config.toml
hidden_size = 384
n_experts = 48
router_score = "sigmoid"
balance_loss = 0.00163
groups_per_token = 1
learning_rate = 0.00461
beta1 = 0.93
max_grad_norm = 1.0
max_steps = 9025
dataset = "wikipedia_en"
Below are experts of layer 4 (counted from 0) of a mixture-of-experts language model. Rows are named router (the router's row for the expert), gate (a neuron's input weights, with its number), up (a neuron's input weights, with its number) and show model dimensions 0-95. Each number is 50 + 10 x the weight over its row's rms, rounded and kept within 0 to 99.
After each expert's rows: a language model's description of what the expert responds to. This comes from a sample of Wikipedia text that the model never trained on.

# expert 2
router:56 38 62 27 59 41 59 36 71 42 65 60 45 61 75 71 56 41 48 45 39 65 49 59 66 58 53 39 59 65 35 44 40 47 39 36 68 66 34 60 45 55 45 42 53 59 48 49 38 56 46 33 51 71 43 54 46 41 50 40 36 47 55 53 43 52 59 66 36 45 41 54 52 61 58 49 45 55 44 53 50 51 23 62 65 59 51 50 37 61 50 37 52 40 28 49
gate0:34 37 54 51 42 33 75 32 35 47 52 44 57 41 30 64 35 48 40 45 51 55 49 48 43 39 57 47 55 49 45 46 42 39 32 66 46 59 29 49 40 38 44 56 53 41 52 49 47 57 66 53 60 57 36 43 61 59 47 52 65 51 56 45 53 45 45 64 45 65 51 55 38 48 57 43 44 37 59 65 48 57 63 51 43 51 41 51 57 52 37 39 53 57 45 30
up0:32 44 50 47 45 23 63 31 45 43 48 48 46 28 39 63 43 33 60 50 47 32 46 64 55 63 52 49 35 53 60 65 51 31 47 57 64 63 42 54 57 49 31 43 50 44 46 45 57 34 58 50 48 43 47 53 59 69 70 53 69 51 54 61 50 43 41 56 51 65 45 53 36 48 68 57 45 48 71 55 44 40 56 51 59 47 43 49 60 47 50 42 53 52 34 49
gate1:37 37 49 49 53 31 46 52 62 46 54 42 39 49 41 51 51 45 55 63 50 64 39 59 61 38 47 46 44 59 34 55 37 52 53 57 38 53 53 42 44 56 55 69 67 69 41 49 49 59 43 44 54 36 36 32 50 45 68 36 39 55 56 27 64 71 57 52 56 53 40 36 52 35 52 75 40 52 53 49 47 61 47 61 35 47 58 52 47 63 30 45 46 58 62 41
up1:51 38 41 42 44 73 56 59 40 48 64 61 67 56 52 51 57 38 42 47 52 47 57 49 48 54 53 59 36 37 83 48 64 39 49 52 60 31 34 59 51 55 30 42 44 45 58 52 60 49 34 56 49 43 67 59 37 44 57 73 66 39 35 47 54 45 46 59 29 55 51 61 50 63 49 49 59 39 33 72 47 67 53 38 53 62 53 57 51 43 66 51 49 53 31 60
What it handles: Short letter pieces inside non-English words, mostly place and proper names, plus raw non-Latin bytes, as in Rum-elih-isarı, Kamp-our-is, Glen-wood.

# expert 3
router:53 48 59 31 64 55 53 23 43 53 71 62 43 67 47 61 65 42 52 55 44 45 52 57 48 51 46 50 64 66 29 57 34 57 34 26 59 55 44 44 44 47 33 41 49 33 65 36 63 77 43 45 40 40 33 44 54 53 34 46 50 53 28 49 43 49 50 65 42 36 66 55 58 41 69 38 40 51 32 52 48 48 50 56 52 41 47 42 42 50 52 37 49 44 50 41
gate0:33 43 45 57 49 52 62 59 51 66 55 54 35 55 37 33 51 54 25 48 41 68 49 42 49 40 65 61 64 49 42 48 46 58 63 47 53 49 39 49 60 58 57 48 40 54 52 51 46 49 39 51 38 42 55 49 52 64 42 43 53 48 45 62 35 47 47 61 54 37 49 56 43 43 33 53 48 43 69 54 65 53 41 44 51 63 59 51 38 44 55 53 43 30 50 47
up0:52 49 60 42 52 59 42 42 31 47 47 70 33 61 41 30 43 64 54 53 70 59 56 55 49 40 50 53 76 28 50 44 58 53 53 40 60 57 49 40 66 69 44 61 56 50 45 49 49 52 53 53 54 53 59 33 50 53 54 37 49 47 47 38 39 57 50 47 55 48 30 37 45 38 55 57 53 38 69 70 50 56 59 43 55 54 68 37 46 55 45 58 49 63 40 61
gate1:41 72 52 61 41 37 63 70 53 53 66 63 33 43 47 54 62 49 58 49 40 55 30 27 54 59 58 45 55 55 66 46 60 56 53 48 50 66 46 54 56 31 54 54 52 40 49 51 48 42 43 56 41 50 58 46 36 36 48 40 57 54 42 50 41 64 54 49 53 41 35 51 65 52 58 53 46 55 60 65 62 57 32 67 55 32 51 50 51 47 37 48 44 41 26 44
up1:49 50 69 73 52 50 44 59 56 57 47 56 34 42 55 60 59 42 62 40 48 45 52 45 72 60 49 45 62 45 39 67 54 47 70 60 45 34 31 54 37 56 57 60 51 61 36 35 55 58 38 46 46 49 37 37 44 53 56 37 58 39 58 43 46 48 71 60 32 60 51 64 63 40 54 60 62 38 47 53 48 47 49 70 52 36 55 23 48 64 51 50 41 43 40 52
What it handles: Capitalized words inside names of organizations, awards and competitions, such as University, National Institute, Champions League, Film Award.

# expert 25
router:47 59 70 47 68 52 60 25 45 62 62 61 38 66 59 72 54 54 41 72 38 45 62 62 60 36 52 53 46 63 44 42 48 77 58 29 46 57 53 57 50 59 49 37 49 32 49 51 55 59 56 40 56 54 57 61 49 43 51 60 44 40 30 51 39 42 50 49 43 28 59 62 48 56 52 28 38 47 51 63 64 60 30 47 55 54 46 40 54 59 47 32 49 33 43 51
gate4:66 52 61 46 64 53 45 41 51 52 48 52 60 54 67 47 54 47 59 44 50 71 41 51 33 41 58 66 30 47 44 34 28 45 55 62 49 57 44 47 38 33 50 33 45 44 66 56 53 43 52 62 42 47 40 61 56 35 60 53 52 42 42 50 55 50 41 33 50 62 41 58 45 42 66 61 71 43 34 48 52 42 35 26 58 56 61 35 62 54 25 53 51 57 49 66
up4:53 58 36 59 35 44 73 47 56 45 45 54 73 53 64 45 46 53 55 37 49 70 59 51 51 48 41 42 50 64 55 48 29 48 69 69 55 69 41 18 63 50 58 51 39 66 41 48 65 46 45 45 46 44 56 70 50 46 37 51 50 57 49 44 50 57 56 29 55 40 45 51 59 66 56 52 64 55 56 40 47 33 53 52 62 39 66 47 56 49 56 38 40 35 46 57
gate5:48 49 36 51 48 50 72 35 68 43 34 43 55 52 70 49 40 73 64 37 61 46 66 46 38 50 49 60 47 29 64 33 63 59 52 53 43 56 57 63 47 54 63 37 38 53 53 43 41 66 51 41 81 59 53 55 60 56 47 37 44 36 68 43 50 35 52 36 47 44 42 57 44 65 58 49 56 52 49 77 47 45 42 51 54 50 41 52 39 46 54 57 39 41 62 55
up5:46 65 55 43 40 44 58 47 45 55 48 63 49 53 48 47 36 62 58 48 71 49 44 44 60 52 59 65 39 57 44 54 49 54 47 44 40 41 62 47 53 45 44 51 42 48 59 46 66 64 32 46 56 48 49 71 37 57 48 37 53 55 53 42 43 38 55 36 43 56 47 44 43 57 61 43 62 60 55 61 42 70 55 66 43 43 52 46 72 49 63 52 35 57 65 52
What it handles: Modifiers after "the/of" like Western, public, Soviet, Arab, plus inner pieces of long words such as Prec(amb)rian, plac(ebo).

# expert 29
router:51 39 52 33 80 47 56 28 52 66 74 69 49 59 50 61 49 36 50 69 51 52 49 57 43 47 62 56 53 78 38 63 45 48 41 33 54 47 41 52 41 50 31 54 45 43 52 48 41 50 30 32 44 58 49 49 50 51 51 46 39 44 56 47 42 39 54 52 36 41 48 59 46 54 57 33 45 44 39 53 55 48 45 58 62 52 39 37 48 54 46 46 40 36 40 31
gate0:33 56 55 52 57 47 63 53 42 43 63 65 52 50 48 45 53 64 55 59 57 52 58 37 42 48 40 40 46 54 46 54 35 46 25 53 57 38 44 40 58 55 50 49 51 38 47 35 38 51 45 45 27 40 56 41 60 49 25 15 33 25 64 56 44 38 56 49 50 35 49 49 53 57 54 46 42 50 59 52 41 54 63 53 44 54 51 44 37 38 55 57 42 46 54 51
up0:56 62 51 47 58 45 53 48 47 31 48 58 44 55 59 41 40 55 53 56 34 48 46 65 43 47 64 39 60 44 37 49 59 59 38 31 72 64 53 42 61 59 63 47 59 40 62 62 35 40 36 48 46 43 58 51 47 63 51 34 32 53 50 50 54 50 39 44 49 26 68 50 59 51 67 30 48 45 46 34 38 52 74 40 52 49 56 55 44 37 78 36 43 61 67 42
gate1:49 45 70 41 64 49 62 47 56 45 63 61 43 53 47 59 25 54 43 57 51 60 42 47 46 48 56 45 56 64 41 44 44 56 55 42 69 58 61 54 43 42 41 52 55 45 40 54 55 61 58 61 57 57 62 51 46 31 60 48 53 41 19 34 61 45 38 33 27 61 58 46 62 58 61 28 50 34 48 56 39 58 37 55 49 51 43 51 60 29 62 53 39 37 51 54
up1:45 52 44 51 49 66 38 44 43 46 43 43 53 44 44 51 55 41 72 48 38 44 51 56 32 53 41 47 59 28 57 64 48 56 35 47 47 52 44 45 46 44 49 60 43 56 65 43 50 53 55 59 55 38 37 52 42 40 53 70 49 42 62 59 29 59 55 51 67 42 70 46 44 30 57 58 43 60 34 49 44 40 45 31 51 60 54 51 43 50 71 31 62 48 55 42
What it handles: Head nouns ending noun phrases, mostly places and things: station, building, municipality, lake, castle, often before "was/is/of".

# expert 37
router:42 32 56 39 54 41 56 33 64 57 68 57 37 77 73 53 42 43 67 58 53 44 42 57 54 44 66 48 57 54 36 59 48 49 63 49 49 67 39 57 53 57 43 67 32 65 47 44 46 44 53 43 52 66 48 45 43 61 54 54 40 35 41 56 58 35 49 48 39 33 34 49 48 61 69 51 53 52 42 50 60 70 46 60 51 81 48 32 39 62 39 54 55 34 45 35
gate0:48 47 39 49 68 60 40 51 55 43 50 65 65 56 50 48 67 39 50 50 62 41 58 48 59 46 44 39 37 53 51 40 61 53 59 48 75 31 65 43 49 52 43 26 47 51 30 36 40 50 51 67 42 39 49 58 44 41 51 58 58 62 41 49 49 55 46 53 33 52 57 59 52 61 40 40 67 47 57 52 39 63 48 54 43 55 52 41 29 49 56 42 36 49 58 35
up0:67 48 34 50 59 62 25 48 65 30 32 57 53 62 44 65 54 37 53 57 50 52 53 42 55 48 37 39 40 47 42 51 58 53 49 39 58 48 49 51 67 64 31 43 45 51 36 49 36 41 69 59 46 56 56 50 49 51 52 51 39 52 49 45 48 53 44 54 58 35 47 48 44 61 54 63 54 45 66 48 65 69 51 52 44 49 53 47 32 55 51 40 44 64 72 48
gate1:68 56 45 50 48 57 46 53 57 23 63 51 47 53 42 56 64 63 49 44 36 57 73 51 49 34 60 56 58 46 49 31 30 47 51 42 57 54 31 36 31 46 59 55 57 60 43 39 60 50 37 51 49 55 48 67 56 54 57 36 60 38 40 54 55 60 53 59 68 62 52 47 60 56 45 69 55 62 44 39 38 56 41 41 59 58 52 59 60 63 53 35 55 36 49 55
up1:24 49 57 40 46 58 46 21 42 70 39 51 49 42 47 45 67 44 53 48 58 36 22 52 49 35 41 61 47 45 29 41 38 64 48 49 57 45 72 44 63 59 46 54 41 41 53 54 47 56 48 66 41 36 45 34 51 40 32 56 44 54 51 51 36 53 60 62 35 50 54 43 55 62 60 43 67 60 62 61 66 56 55 58 54 49 47 66 53 38 51 42 48 48 52 55
What it handles: Month names, days and years in dates, especially after "Born:" or "(born" in biography infoboxes, and after "On 14".

# expert 40
router:33 59 58 33 75 37 58 35 57 43 57 68 47 62 67 50 60 34 55 64 40 47 51 31 43 60 55 52 57 64 43 50 39 59 44 51 64 41 54 58 27 75 50 50 33 45 63 56 63 49 36 65 47 61 60 47 56 57 48 63 35 45 41 28 33 55 51 55 39 38 57 68 66 73 53 32 43 49 48 42 53 40 47 51 72 43 37 38 48 56 47 47 77 27 36 39
gate4:46 69 50 43 44 34 60 52 51 38 65 50 43 58 47 75 75 56 50 34 27 53 44 53 54 71 30 58 52 66 60 44 55 53 38 53 34 35 44 40 69 51 60 52 56 37 66 54 45 51 61 79 49 64 54 50 45 46 62 52 51 41 41 46 38 54 47 60 56 32 55 43 37 67 43 61 55 59 57 47 41 56 38 35 40 59 36 32 22 38 49 34 65 62 48 30
up4:42 64 51 45 63 53 61 44 76 39 64 43 41 54 48 51 74 49 43 36 41 48 45 53 54 67 33 51 59 64 67 30 43 50 47 54 42 28 55 26 48 50 69 51 44 44 63 48 45 51 51 69 54 51 39 35 53 51 63 64 55 53 43 45 28 61 67 62 57 51 61 40 35 58 50 53 51 62 46 45 42 46 42 59 43 64 50 32 33 39 53 45 65 53 48 40
gate5:52 33 38 37 67 61 48 56 71 55 42 38 40 54 64 67 60 60 43 45 49 52 62 36 44 46 49 47 54 49 61 64 41 45 62 64 34 44 28 41 32 48 49 47 60 36 71 63 37 52 37 35 46 47 72 49 36 65 49 48 64 56 42 54 64 70 59 49 45 54 57 59 26 62 60 53 52 47 44 41 49 42 48 67 54 40 50 33 52 41 55 42 53 44 58 62
up5:56 64 50 31 54 42 42 56 63 61 41 52 59 50 26 48 64 48 48 47 51 70 54 35 53 35 42 40 58 48 49 45 39 42 41 57 50 55 36 31 48 33 47 60 57 50 44 49 47 58 54 40 38 60 68 55 53 26 54 58 50 47 52 67 61 62 67 25 37 43 55 45 44 33 31 41 53 45 39 61 63 49 62 53 49 67 52 51 57 37 52 49 39 61 61 45
What it handles: Tokens preceding a person's name: title = signs, list dashes, table pipes, Born:, Spouse:, Starring:, by:, married.

# expert 33
router:47 37 61 54 74 55 48 32 47 68 66 62 42 59 51 48 50 38 44 77 40 42 57 56 56 48 57 54 35 64 36 51 41 56 48 42 63 54 51 56 47 64 41 37 59 49 45 36 48 52 44 23 45 42 48 51 56 60 41 64 41 34 37 46 42 57 65 46 47 37 55 69 56 55 56 40 40 48 33 51 77 48 46 43 48 46 52 47 54 50 52 40 49 41 53 45
gate0:44 52 46 44 58 52 60 27 46 56 44 63 36 55 33 53 59 43 44 46 48 67 47 48 70 35 64 53 50 51 56 41 60 42 55 31 50 65 59 59 46 51 59 47 44 49 49 52 50 63 66 59 46 51 52 66 55 43 42 35 50 42 42 45 55 29 45 59 46 34 53 51 47 42 40 50 45 48 54 53 34 51 41 71 61 52 55 50 51 55 32 49 53 31 58 42
up0:61 60 44 50 42 52 60 68 46 53 36 52 45 41 62 46 38 61 33 64 46 39 31 48 55 38 53 37 64 50 44 42 50 51 54 42 43 62 53 40 32 62 47 42 56 54 49 34 45 46 67 52 47 62 39 37 28 55 40 60 51 57 43 46 70 51 54 47 48 43 52 61 31 37 52 61 45 51 45 40 43 59 46 53 59 48 48 36 50 51 53 45 70 48 40 60
gate1:56 49 66 39 48 63 52 32 50 43 49 78 47 40 48 37 58 50 71 60 30 53 51 45 51 38 29 53 62 60 46 86 61 47 61 42 51 57 46 41 43 51 49 17 65 63 52 67 63 56 58 69 60 50 38 41 59 43 61 42 50 44 52 44 54 50 53 60 48 52 52 55 27 63 51 53 62 52 46 25 48 53 63 53 51 44 27 49 29 41 49 68 50 50 55 59
up1:47 43 50 35 52 48 56 46 49 41 56 35 54 70 65 46 45 37 38 55 44 57 38 51 25 53 63 63 68 38 45 36 43 53 51 56 58 63 45 24 57 61 76 50 51 44 56 41 49 50 55 45 59 54 42 31 47 59 55 51 49 63 57 47 28 53 59 54 47 38 46 56 43 56 53 54 44 46 64 54 61 60 45 41 68 54 55 34 59 51 48 51 56 46 48 37
What it handles: Tokens inside taxonomy infobox fields (Species:, Authority:) and scientific or proper names, e.g. Scelop(orus), North Dakota, W(ael).

# expert 34
router:39 33 73 42 60 27 52 28 58 45 71 69 29 49 55 69 53 37 55 54 47 42 51 59 38 40 43 41 55 83 41 51 41 63 42 46 55 51 47 57 43 49 29 63 37 42 50 54 44 68 41 41 38 42 51 50 52 50 60 50 37 43 33 35 41 56 49 46 42 30 48 35 55 70 65 51 35 58 48 56 50 59 39 50 58 38 46 39 42 45 47 38 45 44 41 38
gate4:66 43 59 44 41 27 38 36 41 46 39 44 45 58 61 55 66 42 47 41 44 48 50 53 66 20 57 42 53 46 43 39 32 60 66 43 53 55 50 34 27 39 73 49 49 44 45 55 41 45 57 31 54 52 51 65 51 53 52 56 39 64 40 56 55 43 55 62 46 54 46 61 53 49 52 45 60 52 40 43 53 42 39 71 40 49 45 39 49 47 50 52 43 53 35 61
up4:46 45 45 40 43 51 46 34 58 40 45 45 43 59 43 58 63 43 39 66 46 57 47 40 65 22 52 49 53 41 63 40 45 57 66 60 55 67 59 42 53 60 57 56 54 41 46 62 44 63 60 54 46 55 56 45 41 43 50 59 46 62 42 55 29 43 67 61 43 42 51 40 57 51 48 64 62 66 50 49 31 38 45 54 41 52 42 43 50 56 58 58 44 61 49 49
gate5:68 39 63 45 48 56 55 43 43 49 60 39 55 47 61 42 71 47 24 53 55 59 38 35 49 38 57 45 59 54 43 51 53 76 55 51 55 70 46 50 46 51 52 48 68 29 60 58 37 55 48 68 44 51 61 68 45 60 58 46 56 56 58 52 47 54 47 62 47 47 47 39 35 71 57 43 61 55 66 58 32 42 30 58 49 58 36 45 50 45 48 31 63 56 46 47
up5:57 50 45 71 42 43 43 52 36 63 47 44 41 54 52 51 52 43 49 54 42 54 29 48 55 55 51 56 54 54 51 43 51 62 63 52 36 42 65 54 42 58 58 71 44 59 58 49 41 50 66 49 40 35 35 50 56 53 57 58 58 63 45 53 37 49 53 62 36 53 47 45 50 50 51 59 55 39 43 44 49 46 37 37 34 62 51 53 41 51 47 45 36 57 75 52
What it handles: Place names and nouns closing a clause, often with an attached comma, such as Oklahoma, Massachusetts, building, tradition.

# expert 0
router:43 40 58 38 59 43 47 31 65 46 65 58 35 63 57 61 54 38 47 59 49 51 42 42 48 43 53 49 54 60 49 46 39 49 53 46 58 55 40 50 43 48 46 54 36 57 54 47 53 52 43 54 33 65 47 48 49 57 60 51 40 48 41 55 35 54 49 29 34 46 49 50 41 53 69 35 49 43 46 65 55 55 49 63 43 57 35 43 35 64 54 51 53 48 41 43
gate0:67 63 69 61 42 45 37 38 67 68 43 56 55 50 59 63 36 39 65 43 28 45 38 42 43 49 69 37 52 57 50 57 64 49 41 42 65 62 52 56 39 31 33 37 44 48 55 56 55 52 43 46 38 61 46 46 50 47 61 74 61 44 76 60 58 50 52 41 34 44 68 56 61 44 59 55 36 46 70 48 61 49 51 62 65 56 39 53 48 57 64 56 69 46 50 48
up0:27 38 39 42 58 45 49 51 56 39 29 62 51 47 67 44 63 47 33 33 62 44 50 47 54 58 45 48 62 48 38 43 36 49 53 58 56 45 49 42 41 59 69 43 50 46 38 39 32 59 44 47 37 50 57 42 57 55 33 46 45 40 39 50 48 55 51 60 55 54 41 67 45 52 57 42 61 34 36 42 46 61 46 55 38 60 73 64 49 51 54 55 47 54 41 51
gate1:54 54 55 49 55 47 47 58 46 42 62 64 35 67 53 43 57 61 74 45 43 45 40 38 57 51 54 73 56 64 51 33 34 61 45 48 49 45 42 44 29 47 47 63 58 54 53 51 47 57 39 40 33 58 53 55 51 57 35 45 49 46 51 59 49 53 28 44 55 60 61 56 57 29 43 49 50 38 46 61 55 43 46 70 50 44 53 46 46 57 49 49 47 60 37 50
up1:65 55 61 74 66 37 42 67 40 51 59 32 39 55 47 47 62 58 41 57 57 46 60 42 68 47 44 54 53 56 53 50 52 42 44 38 57 46 45 46 64 47 49 43 48 45 51 69 41 62 41 45 44 36 46 53 61 57 55 58 42 44 45 52 52 62 55 39 65 48 59 55 57 36 44 49 44 53 27 36 77 42 55 58 55 77 47 54 68 50 79 42 54 32 56 68
What it handles: Prepositions of place and time, mostly "in", also of, on, from, near, after verbs like located, born, filmed, released.

# expert 43
router:38 38 43 43 79 44 53 32 60 61 72 60 32 59 54 40 43 31 55 68 39 41 52 48 42 50 48 41 55 64 38 62 52 46 50 38 66 53 49 57 49 60 42 37 31 50 54 36 52 57 39 56 50 54 58 45 43 56 55 49 41 41 44 46 40 53 66 55 39 43 55 51 54 52 70 31 51 50 45 52 54 70 42 62 45 47 46 39 49 54 50 30 43 45 45 33
gate0:50 43 40 60 48 57 59 46 67 39 40 69 51 55 47 62 44 43 56 49 58 64 51 66 57 45 24 37 53 44 42 45 51 53 35 48 42 60 34 73 41 48 45 44 51 57 66 68 59 50 70 41 45 54 49 47 49 61 51 44 71 48 51 55 31 49 45 64 71 39 47 44 48 57 42 56 60 41 56 51 58 68 58 45 57 58 29 46 38 45 49 65 39 41 37 40
up0:50 70 44 56 63 52 40 52 56 49 53 44 67 26 49 41 62 51 43 44 48 48 55 50 61 66 62 40 37 44 65 53 46 57 47 33 52 43 55 55 47 63 53 50 61 33 54 54 35 46 52 68 55 51 39 54 45 56 45 43 49 50 55 47 47 38 64 63 38 58 52 52 42 43 54 45 55 52 53 60 49 44 45 59 56 39 45 76 63 38 50 24 63 62 43 57
gate1:49 63 53 49 49 47 57 34 52 40 66 66 58 50 46 53 57 44 70 63 61 62 48 62 63 48 43 59 39 54 22 34 41 54 39 28 64 61 27 53 53 47 66 57 45 28 44 41 39 39 61 63 59 52 60 60 60 51 53 43 73 31 48 66 51 57 48 53 67 63 53 22 55 46 61 55 51 58 59 57 46 46 53 56 28 69 64 50 25 38 36 49 41 50 42 48
up1:57 39 64 48 45 46 46 53 58 50 38 62 66 51 48 49 44 45 34 48 59 49 54 61 51 26 53 30 61 70 61 50 52 54 70 53 38 42 70 69 64 70 43 66 44 60 66 57 39 64 38 38 34 50 57 67 38 47 40 54 27 55 44 59 43 33 55 23 41 46 56 56 67 37 55 43 50 35 68 54 50 64 36 42 36 39 24 46 66 49 51 60 46 33 51 45
What it handles: Short codes and numbers in sports and reference tables or lists, such as GER, CZE, TBD, op., Route, Retrieved, and LaTeX pieces.

# expert 28
router:41 27 63 42 58 39 60 34 69 57 62 45 53 75 63 62 49 35 65 59 39 41 63 53 40 49 51 58 64 66 34 38 42 61 56 49 62 63 44 54 49 57 42 58 45 47 45 62 56 51 36 43 36 54 48 59 55 48 55 39 42 54 44 40 27 56 64 52 48 41 47 58 41 60 70 41 38 53 49 51 59 49 48 45 55 44 39 39 47 55 52 50 57 50 28 38
gate0:48 58 53 49 51 47 49 56 58 42 43 44 87 63 71 65 63 42 43 34 46 49 46 54 54 48 58 57 58 62 52 43 72 60 61 55 46 49 51 52 40 57 40 45 64 47 50 45 57 52 48 37 47 60 53 42 61 49 59 43 60 69 52 40 46 51 49 53 66 57 47 42 25 44 44 53 41 43 50 62 54 38 45 53 48 56 58 54 45 70 56 34 57 42 37 29
up0:58 56 64 54 50 51 45 56 48 51 48 50 55 49 49 41 36 54 55 37 56 63 49 57 35 45 43 49 71 53 68 49 41 64 43 57 42 71 22 46 49 33 38 49 45 62 50 54 47 74 46 40 48 59 64 58 38 61 32 39 40 71 60 39 50 53 44 51 33 57 72 37 44 39 50 52 44 41 53 48 52 43 49 57 42 55 47 65 34 46 48 42 59 43 34 48
gate1:35 56 61 38 49 59 64 47 38 59 65 55 46 53 45 63 41 55 42 41 40 37 57 44 40 37 48 44 65 40 44 46 45 59 46 35 35 51 54 36 63 59 40 64 46 44 58 40 25 56 50 36 69 58 66 55 52 57 53 48 58 45 41 41 47 39 61 52 49 54 49 69 54 58 55 59 63 41 45 42 44 59 35 39 44 49 50 55 44 51 49 66 45 67 38 50
up1:69 46 42 57 45 48 47 44 56 61 44 52 36 34 51 54 28 33 47 44 47 67 54 49 59 74 56 25 33 60 53 42 61 55 45 40 51 62 47 73 28 61 44 48 47 45 49 71 58 59 62 65 34 63 28 61 37 34 38 50 37 44 69 45 61 57 44 48 46 56 44 58 61 35 33 40 46 63 48 82 40 37 52 53 48 56 42 55 60 53 60 34 51 50 48 61
What it handles: Prepositions linking verbs or nouns to objects, such as of, to, by, among, between, regarding, after words like due, part, used.

# expert 42
router:55 43 65 51 56 28 64 38 59 39 69 49 34 68 61 60 68 66 53 48 44 50 40 54 35 55 48 54 59 69 35 34 40 62 38 51 49 52 37 53 45 46 48 55 45 38 42 39 49 57 43 37 45 60 62 46 50 34 32 53 45 50 43 40 32 55 55 60 42 36 36 46 54 64 74 47 35 62 63 53 47 55 40 59 44 46 59 52 34 64 46 47 59 43 49 47
gate0:58 38 56 48 40 51 52 44 33 57 69 27 47 50 53 44 62 60 64 42 29 38 36 26 41 41 49 61 72 42 33 40 63 55 61 30 38 46 50 45 58 60 75 50 49 49 53 46 58 47 46 47 34 57 36 44 56 45 38 41 48 46 50 52 58 48 49 39 43 53 30 48 46 43 42 63 28 63 50 51 52 54 57 58 54 50 54 48 59 59 44 57 63 53 46 78
up0:38 66 39 47 55 43 36 59 46 50 40 49 56 47 46 52 54 46 41 47 77 58 50 66 50 58 58 56 32 54 57 45 29 48 42 68 74 57 48 54 55 53 31 43 44 47 47 39 45 43 58 40 65 52 52 55 67 61 57 67 46 63 42 37 38 51 52 44 43 37 57 35 48 52 55 43 66 44 59 39 46 53 33 37 46 47 51 53 59 51 54 48 59 50 63 45
gate1:70 67 58 50 62 53 69 51 51 42 40 65 33 56 52 57 63 54 54 50 39 50 47 57 54 53 61 44 57 65 65 52 48 59 65 51 45 30 37 24 61 57 53 42 53 37 50 56 49 47 56 44 42 72 44 43 39 46 41 41 48 45 47 37 58 42 37 33 52 53 56 53 51 58 50 44 53 78 54 51 52 49 55 61 56 33 38 38 43 47 37 58 44 52 44 72
up1:27 56 50 59 51 51 41 44 58 58 50 48 50 35 64 38 47 45 52 42 63 52 53 40 55 53 40 64 39 40 41 48 61 35 39 56 54 70 70 54 34 56 53 56 49 64 49 50 36 38 65 55 63 37 68 52 52 38 54 56 38 52 58 54 31 72 41 65 57 50 39 57 56 56 57 61 62 34 55 60 42 51 50 34 60 65 67 51 51 63 48 35 56 46 69 49
What it handles: Forms of be and have, not, and adverbs like often or generally right after a subject, as in the manuscript is.

# expert 22
router:49 46 64 37 69 38 61 30 74 43 67 74 44 62 61 55 49 43 55 71 46 38 41 48 43 49 38 46 50 71 54 42 28 52 49 52 64 46 51 44 34 49 39 53 32 38 48 38 55 55 38 48 54 55 50 51 54 46 40 54 39 44 41 45 44 46 60 56 46 34 49 51 42 63 69 46 49 54 48 52 59 49 43 53 62 57 42 41 43 57 57 49 50 37 36 38
gate4:52 32 34 55 50 53 61 37 44 58 64 54 61 53 51 45 54 29 66 53 58 61 45 48 42 40 62 52 52 70 57 67 38 44 54 39 36 47 52 45 52 40 42 50 52 41 47 47 37 49 49 59 54 73 46 54 53 57 64 63 42 38 60 51 25 51 56 63 45 53 46 40 43 54 42 58 62 63 48 36 73 75 57 34 67 45 37 61 36 54 56 48 29 51 65 43
up4:35 40 42 60 60 63 67 56 64 61 56 64 50 40 53 56 69 31 64 57 52 42 45 27 54 50 40 46 49 54 44 61 39 40 54 53 32 29 56 46 28 35 38 42 51 44 47 62 50 56 49 49 44 65 43 50 61 51 58 52 42 40 44 43 31 48 60 87 50 54 50 35 37 41 51 54 58 56 52 31 63 56 39 41 66 55 35 60 41 60 44 54 49 50 70 53
gate5:43 48 46 46 79 49 47 46 58 48 52 38 56 54 67 47 53 26 52 70 65 43 51 40 49 54 41 68 49 45 67 42 58 61 51 57 69 38 41 66 46 37 39 57 39 51 58 45 45 43 68 66 50 30 59 46 63 48 52 40 46 52 39 55 56 60 42 53 54 47 49 41 51 32 55 49 62 35 62 47 57 44 55 50 64 52 39 44 61 34 44 39 55 24 64 48
up5:40 58 58 61 57 47 34 46 42 43 64 39 33 47 48 46 41 47 60 58 76 48 56 33 32 45 37 75 50 57 59 56 38 46 49 59 52 35 36 61 50 44 35 56 58 48 49 60 47 44 55 60 37 48 53 42 60 37 70 29 56 40 46 53 60 57 53 46 54 55 54 40 46 33 54 41 73 45 55 60 37 44 37 41 49 50 46 49 68 52 64 47 61 33 63 31
What it handles: The determiner the and possessives his, its, their, 's before a noun, as in changing its name, Liverpool's status.

# expert 47
router:57 42 59 43 60 47 58 29 51 49 64 65 42 67 57 58 46 33 76 52 37 39 43 44 48 37 41 37 51 67 36 34 54 61 59 41 58 54 59 51 43 56 30 36 45 50 63 44 49 63 26 49 41 56 36 41 52 47 61 48 45 54 57 53 58 57 49 43 48 52 68 49 47 48 70 50 47 52 52 45 60 52 43 63 51 66 30 47 51 44 52 44 56 54 34 33
gate4:43 62 58 46 41 47 64 48 55 52 66 58 58 30 46 60 58 70 63 54 51 41 46 38 62 51 44 54 61 53 39 33 51 61 51 32 41 58 40 36 50 51 27 34 36 63 24 48 53 50 34 36 61 56 58 46 51 57 46 44 34 44 68 48 51 37 55 53 50 47 57 54 48 48 31 54 42 53 55 52 64 42 29 72 57 34 47 29 30 36 44 40 64 44 35 35
up4:48 43 58 33 51 58 64 52 75 55 54 55 42 41 55 37 26 45 52 69 49 50 59 35 31 52 32 64 43 59 54 57 50 46 60 59 50 45 38 36 55 53 42 60 52 58 57 52 46 43 38 65 26 48 41 35 56 52 55 28 51 47 49 59 39 59 53 46 51 38 63 48 41 52 49 55 49 30 31 48 26 41 45 31 49 51 56 67 43 26 53 61 54 59 51 53
gate5:69 40 39 53 41 54 56 49 66 45 61 45 36 57 65 55 69 50 52 51 54 43 50 33 37 45 69 50 43 50 41 30 66 52 40 29 38 47 51 50 40 42 41 63 34 44 60 42 46 52 54 50 38 66 49 59 60 60 71 53 55 57 62 36 43 67 58 51 50 55 43 78 52 40 46 48 53 59 55 60 52 48 47 59 46 53 46 41 58 62 43 53 63 69 38 57
up5:58 39 51 34 36 57 68 48 52 40 56 39 41 58 52 48 49 47 62 33 42 53 51 56 25 58 61 36 49 45 54 37 62 64 36 47 37 58 43 51 29 49 46 62 39 57 48 42 38 53 59 43 43 70 69 48 58 53 61 66 52 72 60 41 56 61 51 61 50 37 60 46 58 61 50 54 39 48 61 57 57 48 41 48 69 41 51 45 35 43 48 56 64 60 49 39
What it handles: Prepositions and years or words naming sporting events in athlete bios, such as at the 1980 Winter Olympics, During, After.